python train.py --num_hidden_layers=9 --hidden_size=192 --n_experts=48 --experts_per_token=2 --d_expert=96 --d_shared_expert=0 --hidden_act="swiglu" --moe_layers=[0, 1, 2, 3, 4, 5, 6, 7, 8] --router_score="sigmoid" --normalize_top_k=true --routed_scale=1.0 --balance_loss=0.00392 --balance_bias=false --router_noise=0.1 --init_std_router=0.00732 --lr_router=0.000742 --num_attention_heads=6 --num_key_value_heads=2 --head_dim=32 --vocab_size=8192 --norm="layernorm" --norm_place="pre" --norm_eps=1e-05 --positions="learned+rope" --rope_theta=10000.0 --rope_fraction=1.0 --qk_norm=true --attn_scale=0.177 --tie_word_embeddings=false --parallel_block=false --init="uniform" --init_std_qkv=0.041 --init_std_o=0.0 --init_std_up=0.041 --init_std_down=0.0 --optimizer="soap_variant" --learning_rate=0.00479 --lr_mult_o=0.797 --beta1=0.95 --beta2=0.95 --lr_head=0.00627 --max_grad_norm=1.0 --warmup_steps=60 --schedule="wsd" --decay_fraction=1.0 --decay_shape="cos" --final_lr_fraction=0.05 --batch_tokens=32768 --max_seq_len=1024 --doc_mask=true --train_tokens=288200000 --max_steps=8796 --dataset="wikipedia_en"
Below are experts of layer 4 (counted from 0) of a mixture-of-experts language model. Rows are named router (the router's row for the expert), gate (a neuron's input weights, with its number), up (a neuron's input weights, with its number) and show model dimensions 0-95. Each number is 128 + 24 x the weight over its row's rms, rounded and kept within 0 to 255. Numbers have three digits each.
After each expert's rows: a language model's description of what the expert responds to. This comes from a sample of Wikipedia text that the model never trained on.

# expert 27
router:112132120154104136098123170136122127166111145071154140154149084113140131138095108110092121130151126129175140131136132111132120111157158114126142153109152171112157067155120124126152138111131137148127095118118160126134120094133148145180155111156130137112134172138110122138139116107165114076
gate0:127118155114142152150125149121149146188133169165129138121094073100124124162132140126105108134098130146130105158156134119082151125147131085118138145108110083093150094108123130104135107116150133124116134133136106066082128136123142142152111120100095107099103172103135129117141127096155120120
up0:096115130114112104112109119115112155148171130195130118149108131127106108136189134120134087162111137146131138133110090151148161150132145168138088124112120140098129177145134109103122117138108120160151124118088126150123121055114101138104177144114102125155115103131133162147141134114099139146
gate1:147129127125119145125143130138139130114127151121160134119119115107104159135128134135128100190106106124153105143095088139098195158144137084145131144086135124093141151120126157107104132086135099157102158148129072101166099154071175107157108126156141149156109097097152122161109124159111112139
up1:148163140166146117122148136083122126094118096053073154085151156099136184146131148179131148135144140127127106140135162123089110120161140119127119113137138120142142086112104109135113130111157149105130137141095129116109110138176112096146139120125096137123117130125095128185149124114139119126
gate2:082092119125100125106170153088081151108114131093136137110181100163120137112126142082124145157151113119129109130153124112135128131137143147165147137134147117134087126163106146115200136131128149125114126123158119125137136142184131133090194135135086110165112162116150102132128161077108134129
up2:108130165105113137090154154140081087116108157120100100107125113133101136104141118128137132135113105091102132102085125121160141112146133100089160124077164113114120110138131124123061121120137126197114138113136116142154114115157109105127131164150158133125104135154149086129135119165170190150
It responds to: Quantity words and determiners after prepositions, such as several, other, two, all, more, most, both, "the rest of".

# expert 4
router:129151148155103156128144135104112120158130140123146121145152130141113080124073124149117079138195160123140111159132127153133102159135160133052139144151088144153123154116080137117094101109107155096108089137115160149126134162101162161130110137133120116138050131130134148123091111138113128143
gate0:117160089166122141102136106151099105142129098179158145122146112132144081140161158080105107141134125152131131106134099161154160112139072122135130140151078113093131111111150090116175182128105133120096099124054142145084148075102132171130144124117112090101134120126116117160093127115137149103
up0:153107085135133072087078119154106086125150130113138175137161100149128158141109122080136159144169141123116155188114141130103105130104120123130136175078160116134158140133153120174133137084158138118110139142132156115121102170137106192111136161154140105117176171143131111137116135106092124124
gate1:092109143129104167108101147134151142156111136134154122123133159126163186159117093160135093130133115135142156139131134125168137118118116155134129147076141157177092109104109121108130126123144105167157131130130129137154128163146134097117066122093105131150139078124128085181124113157155159126
up1:139113122148145122143144136146126151085164101069139105152120142164119120184129138076103144104127175159144146103094137113123148144162158107092153115125140151128099124084135098119168112102113104148139134114119141164151117133160167160115088136097142117098146149154112173135113153134142106183
gate2:139094080145130123102146123127146148164104152088135129116161147121105132103129118110147109126182140120142133108168102139133071113102173129131107131126108121127097146153134107107162164111112105180151152129120133128149121109147163119154129115122123106150114177087140129105180112131169153145
up2:124127101132157106128118154152124116116137090133086083173116098119104112111122171141132089132100124160115141126122159119113116070131111083081152152110167137165109181124104144123113126132131105126149122119136175123127133103133156123108103145141118148124151154126105144166092106171130113158
It responds to: Numbers, separators and pipes inside score and statistics tables, plus byte pieces of Japanese, Cyrillic, Arabic or Hebrew text, such as 0 | 17, 50,6.

# expert 39
router:088193122132119118128129158137162101130130136116164082138124155163099121133130117115145110127130117099146137139126103105094149149183156134055144119120097144119148116178155132131145172138101105140107106169118156134168138141144123149148151137149104156126101146152152146104079110108136124126
gate0:141141122101165156124164161104140113104139136145129148140138093129110123107133120125151140117131088152162171112151131150106158124123102121095132120140147112096130137140127109133150154137157077086120088140136144114177090129096108140100123114113123154128100124133136183129167132117096132080
up0:144124146123095095104104104130186110157126150136105062144113093146154165105087118093110150138106135167162140102072160093094162114146118128162150153139171136125122125106142096140152135144130124136135179101125152117119101108097130166123139050117139071127146152079173107119099083125125096133
gate1:139127143130132125076131105125184067134129160125130118118107132190139103151141101116129148113155037140115131106117141092116133132128118155119171118143166167122120146127110118146138158154094137141137117169116135122138121130178140137126121103129131094101105129134138143157113121109117160089
up1:118145156159132143104114131112128090128142126130145126154100149107142109116136110121102167143113118161112152133139100098178115085139143156068134127108152121153136099172144110157152153149152149175178114156105167127105136169101131090146145154114143147158094139156119118118142142084165123106
gate2:090152110115117139139142117132134118091144110166125132118134135149092143139130133116143128108108081113151108134118151103106144158165120094105157112134093116129048128142126090147113149105160139148139157139149160118135149132117120143152118099176101155144102111117149179137104129135163160122
up2:139135139139123156112119101094162120154119134120121164104127148124134108159136116150156133152081165124110106108106115131136156125121148120182143080125142129129141104137126116119173163126128132153155136166099146198130138097119136138119120145148111163145150138126132144137107105136128085147
It responds to: Later parts of multiword place and institution names, such as New Or-le-ans, United States, New York, Cal State, London Metropolitan.

# expert 44
router:128160133130143135111148129107175119162138130127104104155154107140130080140135107177163095148137097123113148131099120139136160158142106121134130112097114120132150160176157135113091150139101127148112116155142116131124108114092118148143201159175105105168098144124159129135074110089141099136
gate0:120121128133131079101079125100140133173132140107154127120186129164163166127150131130138118158121101138120134114118138136152126115109127115112128124153112109158117154173147149140111122128140133098112104087148154106125095136089117138091133140167121128143098125096099071131136132147123128147
up0:140123114092088149171142133125125089121107119131131117104119140145123149109111117141144128096102145163103124103106162177127141142115085103109103134127174105126085090129109131152123141092123137129177113113120109079142121131107103159118128138132153107157095144147105112126148092107167137101
gate1:136148132083106092103134131109165161077120148161138117163113118142158096160056085158118118096131094115125115129130132089145129135152171145079157092140115066105130127124137096109138128103108140129112127116132157136113136127123142140146177161163096111105133138134137106157150145083117132163
up1:083098120126093136106139111122135133137135092094137093099113097128132126123132100090135124150164149123143182188118120139119144141126145124114130114074160140108118151088094139173112124110205097133134177148137092117101123100126096132119123160177117128106139141090130126169087114091120142118
gate2:116129089208118137118148089167128140144159120127146126125113142135123168142111096155100143122125089116153129141129165142151106136146093135102156133111095144130196114163152138111128112071095125128159100088150129125126097132119138144131158117141157108153140117141110132118149109114114073124
up2:094135141139170172156162116131152074131132121149095083143137163101184128114129135117128110118128122104140091117101115098121136152159124115163181100150134117157113138164112127153103167161125117149121114054167132147111134148118134160150128149113135138126125104102112153134111156154110160120
It responds to: Hyphens, list dashes, opening parentheses and opening quotes, such as co-defendant, - Genus: in lists, (CRO), "stones.

# expert 30
router:126167107141125143124120119106126083154117122149129122141146142121138113125126127155146093140131146111180133179088163136105140121079093105104151146151108140121158147125130122118134109111106130094126102135102156142147114149123185171132111149136083118135106127129139124087091153131152123123
gate0:132185135093118141076100132126157139130106122159121109138122100096121145105147092153123129144153114117171104147107146145154137117183131155106149128129098152094137112157091135094110110177158147129145103103098090073154114124139158162138127139103109104105106122092157146128121156119136171066
up0:148168052104104140188111133111108081111137067136155127137148128145149119135105107139076100117151122124123098151101106149129150123159161133133136158119173080107140146095118102127136124133117177104126106097089162133167132141098122129152164148119112091104154138135120133111124138137107151183
gate1:165153139125165119121149169118135148125103119153123120122122095122137112130162133133136146101149123118086172157092177132101145126117079132145112160160111118172084096122109169118140131136129123124137154138140162122130133138141134126130084123111118084123134134135167130129088119116144183123
up1:134179132105141106137122110120152109110155136118127113124058103148144109110153145166126144149152146156147105124137067120121139085114135158099131129104104127104129164149106121133122080153073118147141092162118118133102120106145143126103121101127131151151137146143120128130147162123152074143
gate2:107129105081108122090125160114070110151149129157134117104134116151150163099102124104138133083166147173133128143139152141129131106136138123144136120125171121118088138078133152123120103112101151114155164099097135175126165166137101126164138168141107114106120132098171167127135141127130123155
up2:092143143178131142125116139116120134080163139150132148127135130150114132120108117081118101156153119106126175085151144103124137146140137143116106137145116135118129146123123165175125151141100099125105093127130140091147118140093063118155124165142069125117086112128129101095146116162122080130
It responds to: And, or, ampersands, semicolons, dashes and parentheses joining names or items, such as Bob & Tom, Tiffany Cromwell (AUS).

# expert 34
router:155157123148130147138146140133104076146134134140137114161144137143117125118102113122130100119134162145168153152128130136119136085113145139096170140126119141158107157120116160111087148135097193096122100171101150209143120176116169184138094127172131117131098137097133139115098128149162137133
gate0:120109097152140155100111137105090059161112160187136117165110134098124142118170083111130149129184142120112118141103143124104104085102125106137143122112121145136138135141104111103120117116121131140116112149094147129122147072134148166111189119124127085133115148127127199125129133138133159124
up0:100150174130149097164117128151097130125119084135159136132180110139116120120141092077160125142122122118182142149140114109142121145158134191152110134140071147104172146140116092110165143128084104165079110154147124124113138132142107142159095097123167112103161106141133154160163160124118116139
gate1:137121131110160124106147144082149053154124150145118137119158112134130136140127127110138129091163115127107140143100148093110095142094123053120167133101149103175126141119124122125149118139078158125131105203115153140133154138085146154112121175155116101153089139171119149139127105186146122149
up1:152145103116154157124098146147108130073114108151199155129113137123150127127124152179115139123164126170130132143130127125161119087100150150114159136105151121160090119109163129094161137147139128132115119116083121134150124156113141110130071179114166136130137112118145123110098117136129157125
gate2:143139128127129180120114121123104141133123094108179137107165131133125153129137148069137156105176119144141128130139126113082134168121107096115126088091100118149124089111171078104104117131115123147142112145113135153128119112129085143104122096143138099163122109100147139146136119165113148139
up2:130131162080151169115161092132143119076153151070093102132128126125107146093152120107130097146133112166137134151127132116146191127084093144100128185086144142131101142140118138154139132105112097076113101135110120139146136149085097116074176108101104104121112130115150126109155146149146114125
It responds to: Function words and copulas mid-clause, like as, is, was, over, then, and, plus backslashes in LaTeX math formulas.

# expert 10
router:102123087136154130142167139153144116157075172121172085133195148158101112074108109122135090154160145103145138159136107139101128144133105119123183150168121106132144113106153140111095105159126143104109132130129153107183138128132118130105140146153138110172146151113128152138135110122141092142
gate0:128113148103136121096105112135089101144099098152105095165117091126124150170137100137130111136115108120127190120125109175141121149152127157146137167129124123174107126159152141139145140142137119121124090134128087112125146122191126162167156165168169133124139170138116115086088132167113162078
up0:155139158086135099152178126099119148118113165112147125102131182116166096098121133138185136170136119152116129106125117094132171086156161084125144142154084159135120114167179116092137085180145095113131115135151170116125117100124182146112081120120134124104134115136082125132152133133102137109
gate1:115110145195147107135059165097100121123119109118121110149121148145156143126052147170119151142105161178079090104118125113144113159177120128131091152119130114128126114137171125068136130134108123108128122140141108124120114078087136140119099117162148108145114134130116182098104125143111113133
up1:102158120161111079120085169131152113129122125109133122117112120127163113108104146152096151113126113119120102103138128089136140147151147102081073150108138116091136149145137127095113089127130121119113119134133140126145090138099093116150129128140119128173131097069142146153103149142112106107
gate2:131126148133091098151141079129135116151087114164122108145112126110189155115133116111180104141120148139138112094144117151132170116132105091130138123101106104138138173115145130132157102136067102149167096108092116082086139135092120089121127113174130135135123136163154142128136117174142154130
up2:131111124140194193147141158124120141140153081147136114108123121143111144146158132075150120108109133135132153113116118151156112123129114139131148111113117116146124143066109097131102110164150110097134123147159136070129131108149144128129160085102167127140140118101150108135098165111125056138
It responds to: Pipe separators and dash rule rows in wiki tables, mostly after numbers or names, plus the word chronology in album infoboxes.

# expert 42
router:077103137134099126139108126159158129136122120120146102099135116172140108109125120143111097074175105093159088145130136147097128165156127148126139161122115122135134133133120141107084091115120119175132097120124145162116126150136170126187105155136154129101141134134103152130113146117126113096
gate0:147097140163134139165153151117084134124140149116140121132141108150153137098096114109125159090154142131131133118089122140107149137167100153159119130151154160141137102146134083138120161133117087148136100088131147115161163138119129133137172147143186095132129098098110097111072131099111132130
up0:110116149084127115185091143144119128090162142126087131102155119075099144111098093114163125137131142137113138119103102144181115135133092129121082132148144126160126160125086137133144167076160160133126062141148123144136125148136117128130122120156058113150120162114126142117137111081090162123
gate1:098129124120098124102119123126164120117106180089116120103151095203105130138119082120158147088123164126090142151140143074098179077164110127107137147143089101143145127149124108108122138136141124109129116127105148143125142105139080125159120143114085137141099134131146156129097142103137137136
up1:157126093145146104141151130145133135115096131115131134092138140136119136099152154130129132119157139119168072102116146118102160139124091151138081164133110144127104087138108096074153177141128125114163150146131126143120080165076158143117118113081122123123161131128147100139161148086153142152
gate2:099158122134097120119106155106148153093118113148171117154099120124116093126112124110130145070085061174110144129118112141167119095116108103123156125127113148131110151150162159126094092096128125138122131090130111176166132150139113115137135136106154137153099114101110157107095100110132135129
up2:097135112155102106123123154138132119129118100089090160122126134130108138100138132105162118150137102158145155127139123136123112099108163072075125110105079101098121138134115115157115131124162144128129146126095057136146140121121116149152142148106144125095126126107104166111152121134135134110
It responds to: Mid-word syllables like al, um, il, el, ol in scientific or foreign words, such as posth-um-ously, euryh-al-ine, ver-bal.